Experts of a small language model: vocabulary 22174, 5835 steps.
Below are experts of layer 4 (counted from 0) of a mixture-of-experts language model. Rows are named gate (a neuron's input weights, with its number), up (a neuron's input weights, with its number), down (a neuron's output weights, with its number) and show model dimensions 0-191. Each number is 200 + 40 x the weight over its row's rms, rounded and kept within 0 to 999.
Before each expert's rows: "raises" lists some tokens whose logits its average output raises strongly, later layers aside. This comes from a sample of Wikipedia text that the model never trained on.

# expert 7
raises: ",", "/", "."
gate1,202,216,191,59,236,204,199,233,226,218,212,196,183,226,216,154,185,238,195,155,133,131,195,225,202,215,214,198,161,205,220,119,125,218,195,200,164,113,200,100,182,213,292,154,251,192,151,223,220,172,194,175,223,136,182,197,186,141,222,146,222,223,201,253,152,214,240,166,191,234,219,176,242,198,128,129,238,233,228,193,152,205,166,162,269,219,285,152,167,217,197,267,233,188,132,252,181,184,151,208,210,283,223,178,247,210,198,152,166,132,170,180,181,187,162,177,124,197,253,194,202,174,93,212,198,217,173,142,71,227,224,265,237,159,230,137,215,185,220,163,157,245,175,231,253,165,241,222,201,244,188,231,198,180,236,231,201,157,210,234,176,198,217,288,198,196,183,216,183,222,140,213,190,164,175,202,162,140,242,238,221,142,201,238,235,234,147,214,209,141,212,218
up1,185,208,158,217,122,145,223,179,179,196,166,253,202,219,222,164,215,135,197,196,195,203,218,236,200,101,141,201,207,237,244,187,225,124,242,132,216,220,226,228,236,191,183,225,203,231,227,203,154,253,162,194,132,143,245,252,167,227,168,270,189,166,196,139,277,214,198,201,265,215,219,215,144,262,218,259,230,207,226,195,199,209,226,239,47,211,219,231,253,184,263,168,203,181,193,160,194,151,237,197,223,194,243,179,199,160,208,295,151,203,186,218,194,189,201,245,307,250,192,182,143,246,219,148,184,223,173,183,200,162,206,96,148,170,214,191,199,156,153,226,209,178,200,155,186,234,125,164,231,159,216,186,245,144,158,225,238,251,206,109,183,204,253,110,207,172,235,223,199,126,222,199,243,215,199,191,252,269,197,214,174,239,203,234,135,172,271,258,204,166,256,236
down1,206,210,227,133,199,187,221,163,147,184,163,239,206,229,111,174,268,215,200,120,227,164,287,234,217,245,272,222,260,202,171,116,177,196,175,236,201,232,198,140,184,202,264,218,238,223,186,260,177,276,127,157,189,231,221,229,228,241,210,145,233,293,198,217,172,195,225,179,164,260,223,180,183,201,195,159,195,178,195,174,125,300,184,230,188,240,274,207,165,219,207,269,235,212,156,229,151,225,176,274,259,210,225,155,240,189,214,183,183,141,181,181,191,181,196,179,110,214,155,228,265,170,233,173,259,211,181,209,156,118,166,260,267,129,217,136,162,184,191,191,203,132,169,259,160,212,236,276,181,195,194,182,150,204,280,289,269,184,186,161,213,187,202,266,203,200,230,188,109,175,169,207,197,208,144,220,213,222,229,183,181,151,224,149,191,201,193,236,184,158,154,203

# expert 3
raises: " ", "\n", " in", "\n\n", " (", ","
gate1,191,162,184,196,218,179,251,265,179,333,221,245,128,159,174,222,218,233,255,285,196,187,150,142,191,238,213,179,195,225,196,179,205,316,245,184,230,176,176,186,137,304,210,151,227,234,202,184,155,156,171,189,167,210,233,217,180,183,153,226,219,237,187,287,161,134,247,230,149,146,187,185,222,212,221,159,196,187,127,280,174,215,182,237,193,176,166,233,223,180,166,254,202,181,165,133,214,245,178,220,219,240,212,231,221,170,175,234,199,162,177,102,265,199,225,228,166,212,181,184,193,192,247,245,206,169,109,194,148,143,172,238,273,212,168,198,149,146,272,194,252,252,180,158,300,128,210,226,184,183,226,220,204,155,192,133,210,150,236,140,217,208,253,196,202,192,218,188,168,302,255,218,227,204,210,232,238,185,214,209,204,232,139,215,233,196,251,160,158,151,205,225
up1,196,156,149,174,232,178,211,267,280,169,140,202,168,231,228,136,219,197,196,193,130,160,171,264,165,243,186,216,212,179,148,216,226,209,224,220,167,127,227,186,256,274,166,127,154,225,232,248,205,147,150,183,191,256,267,230,204,188,261,204,205,185,190,291,174,188,178,215,195,208,272,199,211,169,278,167,223,199,204,246,119,204,188,216,214,182,203,234,171,184,255,228,230,194,190,292,130,268,192,142,169,219,257,183,205,193,255,147,253,191,267,229,224,185,216,177,199,165,237,171,275,131,181,240,260,184,189,199,230,153,224,197,245,136,190,207,273,192,249,261,241,225,116,146,192,159,132,306,213,269,174,257,216,238,195,255,158,205,220,155,217,229,224,174,219,258,226,204,198,204,266,196,143,221,139,222,172,251,204,259,239,192,152,197,201,223,242,189,248,217,258,224
down1,163,188,249,146,201,214,177,201,163,203,171,174,157,224,235,118,180,179,186,172,193,222,171,156,190,255,219,168,218,161,157,208,245,309,206,250,172,244,158,251,246,193,171,253,203,214,240,175,234,269,229,140,197,151,170,125,223,221,241,248,188,294,186,240,243,281,174,240,195,215,164,135,188,211,211,192,112,233,152,265,219,151,211,263,182,221,248,231,161,221,165,205,196,180,170,185,235,247,212,227,172,168,232,211,175,202,223,259,236,234,141,197,155,113,214,128,187,255,190,242,170,153,192,223,224,249,296,268,194,208,186,162,199,244,166,241,205,186,134,177,163,256,250,201,267,235,144,199,209,235,170,205,212,215,237,205,179,195,193,171,158,177,209,275,210,220,232,230,151,125,138,124,248,124,257,216,206,239,226,154,161,166,246,142,183,197,188,156,156,174,138,122

# expert 5
raises: ".", " (", ";", ".\n\n"
gate1,256,173,170,139,202,153,187,215,183,285,136,184,282,212,163,217,179,198,190,185,152,235,144,156,173,248,172,264,214,164,155,239,229,183,258,196,208,173,211,172,177,132,141,213,153,214,229,217,273,204,209,209,236,185,133,168,227,160,164,309,90,271,176,195,160,205,208,209,183,179,154,209,205,213,149,233,185,201,148,211,214,199,185,183,247,243,231,222,270,197,201,218,171,160,186,144,273,183,134,245,212,235,220,194,232,229,151,208,257,253,153,118,148,184,266,290,214,185,162,161,233,171,184,292,147,152,185,162,214,202,242,216,211,286,112,239,294,213,251,166,224,291,200,229,171,189,197,220,229,189,204,169,154,191,199,228,226,176,181,197,171,172,254,226,232,158,203,185,153,238,221,214,230,137,170,230,261,225,197,207,259,191,240,211,218,185,253,208,145,195,191,122
up1,225,222,250,265,223,247,196,223,206,172,152,269,192,157,246,161,174,204,198,232,196,181,223,206,247,238,234,212,240,229,184,151,164,130,188,263,237,172,233,218,220,109,229,244,200,228,140,226,219,225,252,265,171,199,251,185,115,168,174,234,168,283,227,190,158,226,179,187,188,220,195,255,274,234,135,218,211,215,230,280,249,187,166,253,158,170,221,236,250,186,207,134,176,194,220,267,176,231,160,310,183,147,185,242,111,208,144,222,192,144,192,189,209,173,237,294,157,174,242,226,192,236,181,204,226,129,278,225,209,255,242,140,233,238,134,210,242,242,186,205,231,200,227,223,248,243,161,242,199,230,238,268,243,233,178,261,194,176,164,225,172,201,217,222,242,168,275,197,217,188,260,213,184,118,182,155,234,139,128,150,208,182,164,154,251,205,184,131,223,218,179,226
down1,221,139,102,279,215,222,188,216,269,184,242,254,243,161,228,174,206,194,194,235,140,200,201,186,178,205,249,205,175,167,199,169,192,177,228,223,183,135,205,161,157,159,167,219,193,174,206,274,198,206,228,230,160,222,246,240,159,257,229,153,175,223,232,290,244,238,247,129,193,204,173,236,226,197,136,221,250,243,202,226,217,220,210,135,181,235,229,222,330,208,180,118,261,159,259,173,164,181,215,219,157,201,148,208,203,253,168,186,161,174,173,168,235,150,221,258,129,194,196,240,253,218,282,277,178,175,203,131,270,174,203,177,141,211,217,198,207,188,220,266,200,239,165,331,159,172,223,88,201,212,205,206,270,198,215,218,208,133,240,230,231,169,261,231,210,156,189,175,195,216,219,183,193,160,226,179,138,217,198,201,178,152,189,240,234,216,126,177,244,187,123,209

# expert 6
raises: ";", " on", " to"
gate1,287,280,156,153,215,203,190,172,162,186,248,268,196,199,119,212,171,244,148,197,199,199,200,115,220,131,189,202,145,236,203,228,137,177,164,262,241,255,210,281,195,225,135,166,180,217,187,149,260,208,160,154,158,240,246,240,232,240,196,180,195,228,240,210,169,219,242,156,224,213,199,215,187,193,227,189,191,149,219,230,249,231,158,286,201,208,270,277,101,205,220,261,248,185,198,175,218,217,170,186,222,174,182,211,169,178,235,232,155,159,250,166,155,145,123,199,221,126,180,142,226,204,235,249,232,156,210,239,219,181,212,168,217,276,223,137,180,214,175,148,260,234,245,151,220,203,228,179,217,199,249,140,255,175,168,184,235,175,194,270,139,226,275,242,226,192,201,168,170,122,204,181,125,217,206,213,139,202,228,171,281,188,259,120,218,219,235,245,231,159,152,178
up1,169,189,248,239,196,123,171,163,275,198,218,225,220,162,221,77,209,210,224,156,185,177,195,218,197,223,225,173,201,213,140,179,248,132,250,190,189,232,212,223,164,155,245,183,179,172,259,272,178,171,265,246,284,136,218,130,164,234,195,178,289,174,210,167,198,190,204,174,130,234,200,204,159,223,262,202,262,200,234,211,146,183,203,151,207,181,124,216,269,136,166,242,203,240,220,189,174,176,170,239,179,237,187,217,209,324,191,246,130,115,155,229,116,211,135,231,224,191,254,183,167,158,153,159,142,223,205,242,177,240,250,227,232,96,190,207,234,183,197,225,188,257,196,202,219,188,162,223,203,183,213,264,246,110,248,226,173,199,172,168,227,245,149,205,270,251,142,218,197,177,247,188,217,188,194,148,228,213,207,231,180,234,204,210,193,129,174,264,200,256,191,201
down1,243,223,148,248,221,215,206,194,183,183,215,180,249,216,242,174,255,188,181,261,164,193,251,187,250,252,159,219,227,197,155,174,243,195,162,190,250,169,249,226,150,161,246,212,190,192,221,192,196,264,198,211,189,291,206,242,258,170,234,226,193,211,224,144,243,242,265,219,269,217,180,228,182,214,199,224,200,148,208,184,132,253,264,194,160,196,177,229,209,212,249,113,201,193,190,230,98,149,210,200,212,204,277,198,212,168,154,178,229,273,186,209,313,194,182,191,215,232,226,250,205,135,214,212,190,230,140,198,253,280,214,255,186,143,156,198,208,221,232,237,105,185,177,228,65,101,180,267,105,217,165,138,286,210,226,228,198,173,238,183,200,191,226,220,142,156,220,188,253,211,226,188,169,152,201,133,154,196,169,207,236,200,254,200,184,237,192,189,183,247,251,123